Weights of a small mixture-of-experts language model, trained from scratch on English Wikipedia.
Size: 14 layers, vocabulary 7661, 61.8M parameters.
Experts: 24 experts in each of 13 layers, 128 GeGLU neurons an expert, 1 pick a token.
Training: a variant of SOAP for the experts, 333M tokens, 10154 steps.
Below are experts of layer 7 (counted from 0) of a mixture-of-experts language model. Rows are named router (the router's row for the expert), gate (a neuron's input weights, with its number), up (a neuron's input weights, with its number) and show model dimensions 96-143. Each number is 500 + 25 x the weight over its row's rms, rounded and kept within 0 to 999. Numbers have three digits each.
Before each expert's rows: a language model's description of what the expert responds to. This comes from a sample of Wikipedia text that the model never trained on.

# expert 4
It responds to: Opening pieces of place and personal names after "the", "of", "in", such as En-niskillen, Be-aconsfield, Ev-elyn, St, Un, dis.
router:496497484478488453458490486515453526567493493536500451488507485489493510489535476524456535462474485520485472469510491474550447485512478533459475
gate0:569512465515560491525460479543482490502511470550486513481476525542518542529538506500497472477490494484486500554483522467495497470542504489444476
up0:471495515512460532468517507467536485551458521485513487521548452453502453487436461492503489524470522489531538486507497524493487508468514452542477
gate1:480526489542442513506526482527483536553541529486519513521566484516484532530519485504503497471493475515467509513485493521510524521481477517475504
up1:511482547471547512479489492473533469471497454525515504474472490493525483492488496484523472532474544500527501471522508491518497495532497484533482
gate2:484517501465457501528531516522496471475494521451495478482459489521465468477505512499500482487483477483486484485488488489501490502508474488479505
up2:497527565430514480513484484484501480509543501448511498446483488521506523545501501493548514512482493476443498447521549501465504541483510516476533
gate3:481521457488496510503516489519498519488474517529500449426515491512499510482494450539497506496461511502474465486505519492518518456516472533477492
up3:491554476532486483513507505446516506490481517487526510508513542573503496484514501504511452510512492424475526529500517485471462501526524483482495
gate4:504498537526512499504507509517507501469496479475467510477430473544486504486484506523490503504468560503499548529454501478484492493471502482483505
up4:460460511530466495479496485502454503477483491472486547511511483482467493501466453549521475534497476495507526489492520484499470481511530515505480
gate5:497523529543462476496508512495493544468525506549510515488528510485480472495524512521498526490513478475477522511514489537477534493518488509520534
up5:495533498567459515498508517516488512477498509530499512487526496491482465481518481511529509464532479489497531505511514543447527510518495510534504
gate6:505500519464479490491513505471450524449496505492513538535497505493554522489512518496516524529472498492505540503490454471485498474528471472511501
up6:493535472508511523555533490479500484475493476518506503499520528502530506495482482529498492453478487488505479490486488532483470492470559497505521
gate7:456479483480454514450508526541441500460496494529521470505473492500506481541484550532499505450535488511504453459464503532487473486519467511535502
up7:527520517532551497541474486458540469540517520507524531477502518494488516459503462492478487524469524535496523517518469491489496485490511455484496
gate8:510492486503473478538466503501517517477523510514484491506503492501495500500478467503477521506505504463441507474506493510507487557484483549474525
up8:516511529487541544472549498468485507550485476454520500496508523477513469468501507472513493480506526487546501537476556489500527462534477465504487
gate9:512521499471480452462461485509522480554481485506524516467485503523508503507499497488451490531495538466463458545490527524504473484460484494457512
up9:496522527467495451471505527515500460500478517503500535508494495490524496512500456457473510529541521483471466454474512500449524486464500512486501
gate10:490528467476498472490501489520540508492449476490434492512477506509465499513517493520473495477487463477454491514476514516512509473506502473479468
up10:505542506486490506521497511544540517483509503436508481502505502509482533513486446482493476460460560487541488484448489502470469487516515510445493
gate11:485544486480481513475553515500522519491496504544521503463464477516463520456567512465505503473453486510446528522544526518534509500477486519511460
up11:513518552524481467538464468499502466437546478497450516477500547484515483508482512520508487534531543497512478483523472468475464530523506495502511
gate12:499501496503511502538538506506475513545491505478554480504486459484469547526506502480456522530491511510500469525524508487537477504500479487515460
up12:496492519490502513461479499480518489435489495506425496495529518518539457473485505523560491483503471490500530461496456507494511494517499521516541
gate13:503488484523508472498510465504487513523463488556526545488531455467542511494498463512489484537501496501509483523537476464500511510497452525486504
up13:482488525515500456507534496495524502503522509485470513532493491523490416544510514433504461511493502514514512506493474517501481472505514526516496
gate14:467475498470478533469549496509496459457526472456486534533520478502489486505526507520501491472514496480489507463477509517493489491512491481478519
up14:507469491457480493447553504524488498449530482485464563500521479499460497488572511512493496483495464487507496497489509527490502508508464515513492
gate15:487491506518507495450505545493508525500537526492526504502488476506520510551493518512515507526477482461507510492501505512525473513502497487520490
up15:461496510488473523540523494566486522523498502506536523526497518484521486482514523466478516536468486483492531501457458498507522480494513498486526
gate16:532481530510492507541477440514549519511436509489552473507492524478510498510495510487480516513519508531533466492512507479499502491517476475451510
up16:479557497504487496551502504517497478480522462483514510485514469493504512513460494475459529479486454470483513515449480482519496525520493496470505
gate17:477550518563504498516507525465501550509553495500556496540490471495521503512480504551503519548534510503511491520501515488507507467530468547505510
up17:511478501457491510506503483508474504484455471500478503496530501504455462461527493442485495471468463536520481474438517517520516529495532463514502
gate18:470524505554528517475496485500489521520488497515468516486464565511537486508515495539487481451490497493491460518521490543465471431497504499489487
up18:489512463499540494525490473471528500467522470520500520509516528508484505490496498488535527478481473490511478480539524522475529484504474511501531
gate19:502491546485478492509512493489471512447509486513536525490457533506517517533539497475525471474492497494474495479524501555485528542448509535544499
up19:498498529468473480473513478487486526461436487484495503526498512496498506488544521472504484480487511455440463510487496522439479496523477536475468
gate20:503523500508507515504479486498505502521480501581525474486512497459480510485497483525498528479477504476484508498493545509501525504480499515495503
up20:479487493466485502470497514530485492538470482451501482507509499490483472453485470517518511494529507505511463515494522526518511466490506561497462
gate21:513457520433501467451494465482521543512492512503493511542508509513447493498478485487458482548485511480519511482515479523510489482476522498498459
up21:525522484539498495445481513488475504505487483471522491498492473527551525512502533474469499506493531504456502506561474527455501528511487527522496
gate22:489506482480476482526508454525512506552499498530501504498472480528509497497550441484506493532459491565511501508509497480481507485502520470517467
up22:505535488474491461533516468480465518527462521507503488501460487516496482493588473506516526526478491533491463530494502533496505459540515469512475
gate23:492561505476453514519493548513492479566505516469495469531481486505513519488473515527507497506462489457533545470533539477519493516494484517510513
up23:536501532475527533508499516497527502507521478471517491465479550504511505526496512501510529524477466523506479475498506532495519534467510492516494
gate24:498483521517477521484507528457494463523541495480510505514518521479464499503450491521444500463465471519464526468526515535508535480506496441492545
up24:503537557488459538500553472516515515470508487511539507507493518489537507492500539514482475479519526477527493490483484498485468520503518568498481
gate25:481508509456517527510520474530521522523523548477493527491530516512503478489527472541474492496473487499487471506471487509531467531479423516535470
up25:473467504468524498517490481531517507501512531489518506510496509487498485507548475462484514568484540509476566478466452501491487506508462483508486
gate26:523495439477508483532489534505417477515506509540494486475493504542488497565526526490499529495515498501521530526447534544546465527501491504475524
up26:486507480468515462477523492505466507520503515506538490499461540478471450491502537476508482538495468509482561485503504544540485498532508507480485
gate27:510516484460482495505461524508498481528476470465482511499526491553507499503497529548476486517504525490510523472458517489503535483517475532443536
up27:489467514533494506473520507517486514456492508528483541493450482481490509509486495528495507494517497520480497506449524504552524495464518516504465
gate28:490488532496506499512484515488526491529463536541497472462541508482520498458454477525474511505563464469530487514469438544482526511486494520490483
up28:470488487536466517524477528475515499484515445479513493512492477475466539487505520522518508476507489514471512463521495494511503556503510463493515
gate29:503526491510505522491512484470530519516518484501502533452507502474490533479511496463480504529497502481486573519533419505489514468485466528515462
up29:490465505500533460448466504476469484526508497509509450499515505470471535535513517543492477500481522457553501517512497500499543534523493474499547
gate30:506487472505467499533484494513501448515504487457480504499485493499518509534442464521473513501485541503512495496510485435519451503510537459541534
up30:505483462498538443516537500478514537495523527516521489484494523505488534524557496487463511506516468538501467489469502517497482465474532502516486
gate31:505486530515474506460482507498508542503502499517493480491522477494497510463494484504471505543514466501434519483528493497516467510520513475508499
up31:510467509527475500488498528472503540491518523465485481516502477480533547468509507507476512529500484506506484511540519504549493500506515486494515
gate32:538506460497478543490491536502479476502490503512539476511505513471481530487485498502498486466474493491534523544480542504519500495463423518502515
up32:531509475519478521494484510513473496496459467510532465514525512464482533509480457532507505469473490486516507530475503498512505521482470537510514
gate33:480491525461454478472494492510505518508495498483499530457479448514534502523508469456483515494445514524550517515502508502513505502472500533502468
up33:524479498528447503503496554512514523453455491499492496498468494508503522503484526475500468521483462517484482491482513498492525524505515506508538
gate34:481494513486521438490496441538524510519547528545471478504503510472511520498548498476470522512512418501494500512487490530522492523506497519462473
up34:473493490474526480487483458553514491519564503532487498536493473476489505501508498487478541502523491461479473519479449514475490501503447496498461
gate35:479488519537505469481501487496513466525457459532578521510482524512521509497474508504533463504533503493495476489532550483540465481505522488536525
up35:536479497495484485497507494472469539488527471442462506500489481514508512495534461478438526463462509507529486523480505517484537504493505514546504
gate36:485510507467526493434496536506500464524528462523505444437508462518513490510489465514506461502478518505489508503485525487504491481479499495491513
up36:529514549511482489559530506511511504502498512497488505494517484489524461545545530452468527465524512462487532477552504496526500488511490478505508
gate37:554455495550500513501541542489528475492512514494520521515491504515494469490495544551488521495470496510514503533479497464533519515546489503492489
up37:501464515501476484524492484497563513561502509542507495510510471511482508495457492520504504469470551513488507495470524513545523472469516512517478
gate38:464475537531477540486505497490468493474489531543497494489475433536463531514473475482504490521538472509487509517516502490499488495497475485496535
up38:536525447476519462486517523495533468511487460475496513523492530487500468478524520514481496505455528479517487486490507523514520508502518523503458
gate39:531497507480481480511519459515506507514513486491496461494494482517512468520481486471532500497524486502515485467440500483501519517490466475461535
up39:482514515500530528476509504490465475473498569498493531482512499498517531516499511468501504470478528473498475508522510538510499463525487503510528
gate40:497483472483507497548493498464489476538478508490519486474452490519505597519505525475493544523481480519506501474488485501522496509508513462517526
up40:480530524539519523477484501560472490494531485547500506519584498511507444510503497496526450508523544524502514532497499464498498505508479533472484
gate41:518508496507486489481492507525530529519483498512510490501484489477468503502554470436501506512479500527530508522474508466500451499464482566496475
up41:485520484520501497482510517465514512565481500509490500487505531505501486520523510445497464486480487524540498491454516426512506516486487549511489
gate42:471484516563464504488534531508499514540481551532430506495482488469436537524497517492453541448519530476490496498493512551503547483468523543515502
up42:493516498528551518486495492436497520474519469534521499503503465484541539482487471499501550520485486514484502501551496481509502499499498509497514

# expert 21
It responds to: Ordinal pieces like twenty-first, seventh, the word first, and initial word pieces like th, cont, rep after the or a.
router:433511514475478485525532509507497500530550536480498447498502500481511534487527517515482540536467454491517512496489544470498503465478522508546466
gate0:518541492438486482501466486519513471520493427513475478493487521465521475513520502528499465532483489522462478504485513457476485517474510514502486
up0:516496458482500524493530479529465495508519517502525500451455498518481510534489525488509521507532489523538507528495526530527460440491542475551474
gate1:527486473475516508452498491510515437458480466543518476512516521512548526516495502516468518532508481514530494521449475539551465516496477515466490
up1:522492474503495525521522502494549465468497477547498482542516497511553513510467508524480507531511475481493490500502480502507502486520500504508497
gate2:523453490529493520496484523502492511477524521495463527491486481541479520541513513535471487539467500534494488515513515475475512504519494514464525
up2:504476514427476493507519495497534478498485494543514512511488511474503475484538500494505530487542514502470479482504460537512489517496467461504476
gate3:469510470481456527577516480484505536547496537533455494490489517501483433497486505522498500509482511486470506488494496468520475499510480441488487
up3:484534507501450528486532515503466499497461482492515479520492476491544473507507498491524508492493469484509523451507521494499513468496499481534506
gate4:483473478526506512507511486471508512500498464513545459459485468479519519510505507568474495539471546473487510507501511530541527494471503557546518
up4:497464456548532515523521474476499513519512467507533489508514455513564512469501524525444484540489568495501502507487532520527510483458469536503479
gate5:506529500448497508521518521471532504487504466520541482485528496510511467467507505491488515508504499507474549486523506503514507465473491563499491
up5:490478527518434487500492509461475495503513528501507506555476479469514496496510532487523495468508516469471510511504529500482493538507514484521510
gate6:487483498516540503502512564538494493483544506496516482473542474434478514529497490508499500503440509539547477496498531486480482439512527530489498
up6:516479474548501497509488525513515494502473499473477546506501543450492506500530466495517500474510499522534496497498489479479527523525546514496530
gate7:563504515463489482478491504537478497482515502495530498484498502516484478484512519491523486554503483505498475522464507471477531495528487454536469
up7:564541494449490510484494514486479493487480522526525507466487519492519491512534536448545478547527491490505492552489495462493490506491504447519486
gate8:499490480476532519524524488502491485501510527486479472492499541474504493519487493475501516510505506502545499482530568490539516464482528503492512
up8:481508466483525511501468492453503481495515482506501506485477543534470503471469528470483507476482496475521501497473541497540529466451527464450511
gate9:477517494497510488475516475532503468535477510496477486501502460496482515487461524504476496498481495520494494499468476497499493486485500520516471
up9:531474473536514503479500537470479447490583468499469506457492510469473491525466482494457524512490486495467432478501485526505497473529547471508548
gate10:480505494499475495483505460487483526530478502529508510447535531509469523524554518485510446464491490485518509535480518515522495498520513500482530
up10:543553494467496463514508511482498523518500509491542466541540482488517523529451513527480499479508492503560520477542501524504538526460514538483509
gate11:532485504526506458494505519474504519466512514481481516495504530521539490455468543531515515515512483532534549479493503468480494515472539511483502
up11:510532456542533530495525533496508462514522490516537471449471519497514474567527497516473492509498519509493518501494505479471535499516530473490518
gate12:484511475498493524512504517500488539495538488485540529527513489500487532526495531469497518526488488511474527446526493471489490517480505504510490
up12:455493474480543476532506542494473499499518497516522509504468519539539510478512492530547552532445505502468477505492504530511474474474480480523530
gate13:508513517479498470484474496499483541488476504508443521447477525504505494463492533503525473563471456492514487495526496504448512516513495545524484
up13:502537508492495476481528464519473551513481448461495493505469529493525481532516483468570482498478467475512530478493495531478506461502485504486505
gate14:528470579477494488540500450491502497462501486495526528498538527504491497506520506474489516495503527464493513425475506509552489488507499549486470
up14:518483542467520505540511444495516483449491482505511491479547497513454499512530520461488527509500494487503482405478506511540482496480496562484476
gate15:521485528491483530503571506500516512550514526479533505508504509558487476488530520477478543503476457521498461499493510490523462443543513539472492
up15:517490516495477535495548486485525534542508496486518503470447486517476469484513507440469522481486463534462461485472502493499482467519463491485486
gate16:468540500503480513538503473483479489511500524538500477488528507492522513515514501497538522496522498556516504542514542548533490481463507539500440
up16:500513478474490509492511516545525500451540455465499542499497500474519494467470475479485475510492473411486495446533469470486538481533492484510537
gate17:466494496462508478507500503523515477511478499496522494538456516503464508518513536449524467518494516461495515483511487475524522489493484456491499
up17:505503498511451471551489458511541500465496478533518515485490509490450512486475485499517518502456484515475441486471499499490511491457474479492542
gate18:516472526476460486463443495529503473505526499474533533538498519526511502493531517496536505447522464482487494490529516503498464516444456553541567
up18:535478498514518525529494524508441522521540528511484510444508479504499476541492529495495513506521483494490501535496522494498507538567523502480518
gate19:541461554501483510538534548501497491469492510541498525475472485552506505480486483508487540530456539507514524504511465483498477504493492503537495
up19:488526474497501476476486487475539452524473537504528464541495518465542494534548503518479465510476473456533538463467492489515489490510524530534502
gate20:445482563465496501448481511484498484500482475502483474521518514513462462476487506467477503547492507499471512498504527510454504449514439476469479
up20:487503525502490503477476496497506507535499487492473486540474528520497512498495539480529483495504457487495487478504485494467480468496432480481495
gate21:502495467496430509502519484493534467543476522485495430556485498477506518531519540488486533518457477498508510486571529520505499497500521459474457
up21:499459489496457474510520525515540491514507518474501457524453505482520509494493553471504537559531504474506505498534506504514511476547489486497499
gate22:509506461522510470525475521508519475467467513512472552482517528498535470512471533458536499494531496525467517484536478462510472513506473493471464
up22:532519507495508519496511456477498480492516490492517521499456540515529507504485508488486505498464516460493507508453517529460509474493509456518558
gate23:510456467487541501438528538529476517492489503548487464516532537497513499491525513504505539478505507490512484511523538469451463456501500497561485
up23:525526456475473502489527468540496478547489506489493546483491492485443527490445512502521525531481519516486480517506524456464571538506500502521487
gate24:502487501551558504505468450509457568532529507494513500471512489436485527445450465523525496463527507522506522520504487500472493493515518519508455
up24:467508520535539506484472482476460553564525537481504488466501494485479526448479454528535492483537503520520535515506515476480488498518516527494503
gate25:489513473469487526499514495520495521484470530514494497503474484485509519513477477513451482471457530499497535502505466537468456459482518562507475
up25:487534470469523490555512461536470475464481484474538500504505521456469475505494531476464524494495496512475547492491477479484516484475484511537468
gate26:479496514527517547512535534499492533536505529486542505540471512505471514474508468515447494518523511467504502532532457487498535481520495498503496
up26:489454526555501531508511506488473485497507513527522473489506485508517498488508504478488526559513501498515497465487551507512537499495557533495456
gate27:446566537484457462482527530486480492478471472474514471529480460497517505540479477516517537528499527465483534511462486486488489503506489514500502
up27:471494497509458443473503508510476485517441486461506506563539532517519531543514486530505529498542489489500504505504501528499524501457530476506545
gate28:470436498512489493506453541538513475484503501550522494499482519510527529502499503505482463527498534519492498514503540536488497513528425491488510
up28:462468502509533489484449527514518493486529521536528488487495549486520514503497526525456500459462480510534518504493512540453506501551500506500502
gate29:512501486519528522479504482500476545489508502495478517496514501501470514485559438475517489495463503514516460472518529489533475547511491510497517
up29:532489525506493503515471513486532459532482496521543510492526496507539516543477536523472556531529514523498532550550475482469469502518515521482511
gate30:500450520508483523519490482532481486499477492471516500527510473485446488523541501494447500468471513463506527475469513515494476534487483542518473
up30:525481490490509535495508507533518488509478535519544492498529453489482482479521473463489519498506479480503534502468453506507517494507501476539525
gate31:496524512491511448446497524456493521475538477490498469487494485454501492521474456509509551556515507509505477484513507479509515493474498485486486
up31:499498484470505573476508504506528518491512520515534513552506500484482545497491489506465523516506505462492481513505494530495510516476448517485495
gate32:448484523508487524461504495531531506473473453474463522478511475478520540554527491482513498495457502514481498537491515461497503528459499472447498
up32:512499469474491475539510491463516498503510536524520491515471497533486439470473498500470533495486508515521480492485515533476520456510486515505508
gate33:495471509504519494538513524532553527514458493477518495508494549470481478483510563473539554490532510479474545517494480561517482518476495488515511
up33:466510468513514446506485459483486492471455498528482481530550528454492475500448508514438517489511517511509533528508522536468516499461489532510504
gate34:494505508487488525532500511512507481547507489482485448481510493500544489467518498516485472513488453506525550505506533515449498484473468501501511
up34:504548463513525549476490514513506466483520477500498534508461481514490515510519517519509495491479518510500481465490501496498524512495475505522482
gate35:549502528469480482528511499534461485501497496529505526456521536532518496500512477483490492480469514476524536469480534493499494470531478508435499
up35:497449504515532506490489521490497525528507497506464507511495479465467457495480544514491513556558492497467487557497481520507507531496520505554478
gate36:491477533456454499494504524518482511473497485521510506487480482521510538481468494484481521533521534476455512498533509499472484511461440495516506
up36:507518456549523464525507457477505492498513539492474509478559528487537468504517523533529458471520512541524488493485475490528511482543516471464484
gate37:485452478490506467496521515502507483525510540483507504518447484516498499495477506539504532484480485509531519477493496526496538480511501488473487
up37:500470460442532502510485470509478498509520496531510473442474513461524487496491495488513498535562510469510495493445482487507489521533480463495490
gate38:507529505527480508506513506521494483478483557532519490491494518502506460511516518450530492463489476498461469504530501480480495553447539462508495
up38:491475492445481545527505541495511506446524530501453488476483532517449491497472493463474512459518508484497506512530538463506513480478456498539500
gate39:448538515499505476508515518497481523534523490540480507498563476538544505498475495490502496505484452511428497466526450531467515491501477494541510
up39:513499518483503522492489505475515503506500467490523533460483509500500491493531511515515504525526491501495514510525527481512509492475499574504474
gate40:517465519542509498491458517495490494503465479487495510462516498520506458515510527492497560513440497467486478465520505534519496473461452475513478
up40:497457520481487486489509484503500496554487461473489502475447511465503489508501519504486448487523456514488557481500510524529456538537508468529491
gate41:474474497461443459496464480512498477528537467492463516532472518466512474501520489498453515455459494475521505523488459517502474537507477509517470
up41:504484488558550521499556506515514488469466542493517476480511547530478506543457506492557463550524488500482494498538499479477529476502508485476528
gate42:475469519530527460519441480502462495498501502509486481503523460528497509509546529502482510484493500504483536518480449533526507547536458513472530
up42:476493518532505507496491519508472535486537505519483517508466489531535476520507482545485481457451505506487477497461431483479514550503484508474537

# expert 9
It responds to: Content nouns after the, his or a, mainly warfare like attack, battle, military, plus son, father, back, head.
router:486495524473501490548501471515490520500511514522528508529469461495468464474480490500499530454499441445452518521525510502511504502492529544472493
gate0:487514500475460525502498463520491510495520486497468530490499451518468496519501503524520511491504517508492490560517519520515498464415456509491504
up0:483508515510531486489472479525519504517461528512503493487479518494535502505512491492507459508472489495486462471508490492474531484487488446496496
gate1:561506469476521522513496503508489543485472537503564484519456491528516506536492514515496513483523548478469455517503525501480474518492478544497465
up1:505490519505486486507511487491480494500482477512496505483565500463445524485492484506477529516439466512527526493516460499502535458515466475509517
gate2:510497505488481486514494529490491479482506511457520538499471500466477492502484465457450529499509534478517490503527522533476514461485509505541457
up2:526506525485523501525507497483536503501489479502500565515519518485505491533498508485480541462501571527467470443490525533487524478448559491535514
gate3:463500508505529486504484499488449507506522503566542501487479520491499483460510482534464514443523481542490483513454509571502500502500511508527484
up3:502488484541496505532503486463505525498491488471492555505496468501505543526490483501522487591493534469532456523537476511515492489511532497467545
gate4:487546450501518486524520485467457498531516509486504522512494515487475525477448479471506519496510518492460506484463511478503511440498502488506496
up4:525496527503531506486492528539547505465492483497525493471524473510525484500527510488470476500493510495552460513496495517480503542503475514531477
gate5:512484521485555511519520531493495447500495506503525525514556487523560462484500514449480537483485524525476493490493508529511495452494498498469492
up5:493478519506507494527522492469452507531490506457544498528527534477515484508486471505451504479499528511509503478549491512491490484492516492450525
gate6:502504540513502502500522542536475482517529522503483491480508524469554495510505492498482507467514546497445483486530446515497516505530504504512513
up6:480556500475486484501514484561481547495482490497522534501483526501468488468545517497532509533543501432502540502496497504497494473484504529529493
gate7:469511477532529468539516471537469545536519502493521515501468500528515528517481530508510497520482454432493523535517502499503576488530516522490478
up7:503483525485498463497479467455497516434521518488473522497542480512498489471510463516503507476487502560535484493502493511515476510538500453528482
gate8:481513559466508490502527478499501502508451505462496527519479484505537472486521511507511492499501515550542522492502495512527524491487463460507486
up8:457479518461502496517525473516509504506504493475518523513485489494537506450494540473500477515467522500520482511470477523517503500484488484525479
gate9:450514495554480487518504477518507505471511493508522492487476481487485494489492504504515497500488522514504482512455519500537474488467491503479485
up9:477477528539488508545502517470468519476482496504527472481522466494450463511489477532512484506492565480528470533486510499499486511487493496470512
gate10:537495484478557520532512499498460487495518507533476502540514496547496492497503472508502530469489537487459446499487511526523482487479557520459505
up10:476493510533543493517518534512542508515494448533495547489478511520535567493530478542509534506494494488520537495499458451517485514503493541517527
gate11:520544486497485504482530556560527530501470481536473481468472499473468493515500495473500478468482521462453453515508504505523480470490510508533509
up11:448485524549516486512486470479478473473531559477511508497538535456496508492445469521485514534550517511525537479502495461467476505469493480499561
gate12:511479523470510474472505525523493472530525465440525544530475474530508515482499506485463511459469495467481476505503531508498541441482483500497487
up12:521493474526507550540487519486516565460506544572519470450516533480477486500480479518531508505530509519521498500494481489524477578527536504510507
gate13:493511500542504525527519499526477524489510493523530523526498485491515502482498460508524493503495520470501529466454486449460460526483441466526512
up13:493494466509493493494449501523488510523509492461499511459484515469491494512510475510510468473475512536507497523514540503487556526506493497508546
gate14:460560538484490539481535485510452532479484488523513516486521522500510470458498500481554491510465523480446527481457479453492514446493529533438463
up14:516476501518502531499471488518531506544522503510470501523445479546465516512468537474454518477501511555519518461486506530474485550484510520520512
gate15:493461489498510515491421478476472495500513531525525485484499472487523517488479461513514480491462513478486515546487527480503502518500515537482512
up15:528538512553520511514491514489501473506492505500536542507514501496513509494522509460532487510483491549524536466480470507517454536449503511528502
gate16:496518474481484508527570476441499489507526488460487487554499473533418458501518492512496487494488522502511544474507469486502459511467457487482489
up16:459474458477483510527534526478519486501548492476494469508487456498444506489480522504480545451496466491493483491519475466492454470499445494539485
gate17:500500492459512465508540479485507491480499498512495572472510471479520533514511523494510538487470510445485514521489508506510542502474524469529500
up17:488506485467515487517536493465475507544542473537521528527480507527495542511540541472504514488458534503498517515484473482478449469546487501470468
gate18:507464496490495489529448517474497519504511522526486466480500495476472539508455515475497550464485496470502505489507480508467520538510490459477527
up18:475516506522470501484558484504507474493529509477518547543483522534467460500526493504495479508490504527505485475485523499559486512506504562514483
gate19:470506491539504505482514503524501509494481517499531489515484513443542517541483506520509541471547511484502514510484503510530467471495509515492533
up19:499529488553551527559530552549487475480518544474509510495496497478527488525508515525509501481518456544451483528502516495560468506492516509500534
gate20:512511498520506530471538507509543476525494473453477452498538487482466491497502487500481526521547499487469502512496473441480510470516533548517496
up20:468477489474482476499473546517503521489493538512531472509454525483579517483488498476497538521513549501479505492466510495501487511501499509464550
gate21:521515498471454466499509515536501470548513530459501516485545510473482500479495514497571483474528503497548495506480492514482507476499462430478511
up21:501503480476432504501507497527527525515495496453433502534530495471501507467531508491567496486529500447550487515451477514481540525493516427461518
gate22:537508542456518479522494469527468547471515472482496529520524517507512467505470449494528491488501519501492474472530475489478546465497492495465477
up22:470493444523501509442514491461522466519513525479461488497483478507477554507540529502531508493534513521496530549478512535519425529494488508528505
gate23:531507496509516512491483519511521501524518518501507459494552509563499503492469513510475467489496445509483453541523492515452471472516538542556495
up23:541480527508522507476493491514508519491489520488536471507533485552488550511490507508462465498499451509462480553533509522464472455486495518535520
gate24:466522466531490494516567505499503476477517455470454463454470532518506546534501484499489500526499518487482495496457540488526516515528484474527503
up24:530521511480508459485454485536470483495486504511548505531493476457491477455473538503500488485501489483535513517522471494483501495509478518496467
gate25:488474490505475466471511521462545537558469499496486570455496516492504514520474476466541519457467519493537508453526504470539512511505514523526523
up25:505499552499482524525533471505505485515516489489502451509479454547473500507515506549483473526516483483484492538504484504502472507492457518492523
gate26:481500502528529487482475512513508500471479512501542557514495549503489515528524548529477518446486513500513498529498494513540454476509461529495495
up26:451510485527508489525502524506545534461468495488527515515526541505457498518535508517496469484497557470519471502485496502508476509507475530471540
gate27:509496499512483526473516487527518519481466452515476531505464510539497447436501521486503540531466513486505530507535472521465535504522541500477492
up27:494532470491501490504484505496498509510506509535532465497475509467508499517494486517515506492512464533522494494497507460515532527478541492465511
gate28:503522508482512506481489513475483516482509466484529529484479491462470503545459510504528502516509430498493478486510466495517515456463477521490495
up28:503503481477544448506484474531479489501516471510520488483478520493500508497492486497532511544481528488499505533477514460490489528448499473474497
gate29:454466528505520479545526494509503510529540511480583436571484525460441535483520500538503525502507510482473504507520483525503494472530497501526518
up29:486448562533481484562508500544517499524485519470483497512467521470521487522477540508517564480502506479517508509521482510531549457548533502509542
gate30:498505503508518475492501469507494521506523528460551546477482504476541457466561456473501494506473484479468497500501535508496496505536490497464457
up30:509483501485492466475495524491489507492498506520482494472508508455471532560495449539514543512548473473510525478494495441503534446446505444490534
gate31:488562492482480492490479486538516497524534496505523495500472468493478489538494496502486509454466474467485501547549544538472470440512497537479490
up31:529469537500511525517468495481489516494500462510486493481490503491529487494492510453504502493504490513499526451509523474467507512508512526491487
gate32:522509510502434500508527463522545493529495500502485513540485509536527485462486495508456524501517482467509523483470474474497517477454437518488496
up32:513506505525499489481469518522486515528486466469508519481503475513512521522451463511492522501490520511528490524450474460531537505526517528480530
gate33:487544500475482503459466463485495494474493527530516514455478519488515502539472528477488501506519461516492458494516525495477510517506508490477507
up33:503477498502464492531502524543535506465522515516485453514555452486518505500500483534493541541472494494507529465489496469502538517524525486521542
gate34:453536474478490463498489511504498512515538474468477482507482476475512535523511513492511535546506479530504495523567498491541479467499479526524534
up34:485483506505482538552479521509504469521483505511491474521502530517463466463509519526501491506464492479528489457453508525478513510502509470467514
gate35:511532536512531536534477523533516488530518509498511495472473527485461527529508457545473497502506521527527503483493483442466459535453515528511459
up35:551521503496520521469509481459477470499531494502550468496490506497510498501513508474516513517500522475504518501522508515446503522524539501491438
gate36:477506484459465530510490477510501557494520530517483505531519499527525504504503492526506529419518517459510514518525525461486503484457489531554488
up36:525485484498515473476508523505487436543516498485495516475517522488491497499506508440484489494478492496500512494478484501512501505490553483486490
gate37:506468522507543465473447502462470482506537524458511477505511523502485477508514494529489513483495547507484479486516491505479509512510488516513519
up37:486490528521542466521452520471481476509532513490494473523520511528497504497519515527512501461464538467479495501502490490472485472511479537508534
gate38:477533513458508461492501473490535547446519482518497557523507495522523489529486455498542493543491495486491507470490473543514527532468481500481517
up38:512539505501491523541501492522544500429490507528485505511502491490492502493505527532492491465472494462487501552470511541496520526479484516471536
gate39:492559507483491500507513468521489451463474495484490484439452479497496515497505493496463495507532506511471465483511494510470487489519474549527493
up39:497497534491490480516467548453543520531500554446453525489512497483509479506521533522508512473424510511528512546498539518546528500517476510568504
gate40:516551511509501461502527482467528521492504522534460487518538480514469519502464508525525501496504495521525474490545507556444490525499518481497515
up40:493466477535479559517511518517486483464512507460531516487449574478488502522478487482517499493451516507468488464473523495545486496505497520500491
gate41:469544522482454526496493486500532481520478497518502491454492507528494502462490475462527480560524469483468547500555482511519555539494506461479490
up41:506524470503447495476526492481497498492520500521522503460495457497495476531458475536467484508515525541465503491519466538542547502468474547472531
gate42:498513541514421509456510509510511498486533495483465520527520479484524491466496541478505501474498537486492474487474525562512505483469467529483556
up42:485460506512501503490480521504503556496502486503542494485423452506487470474486487476485505547464479506494527528488506482442509525505507506483505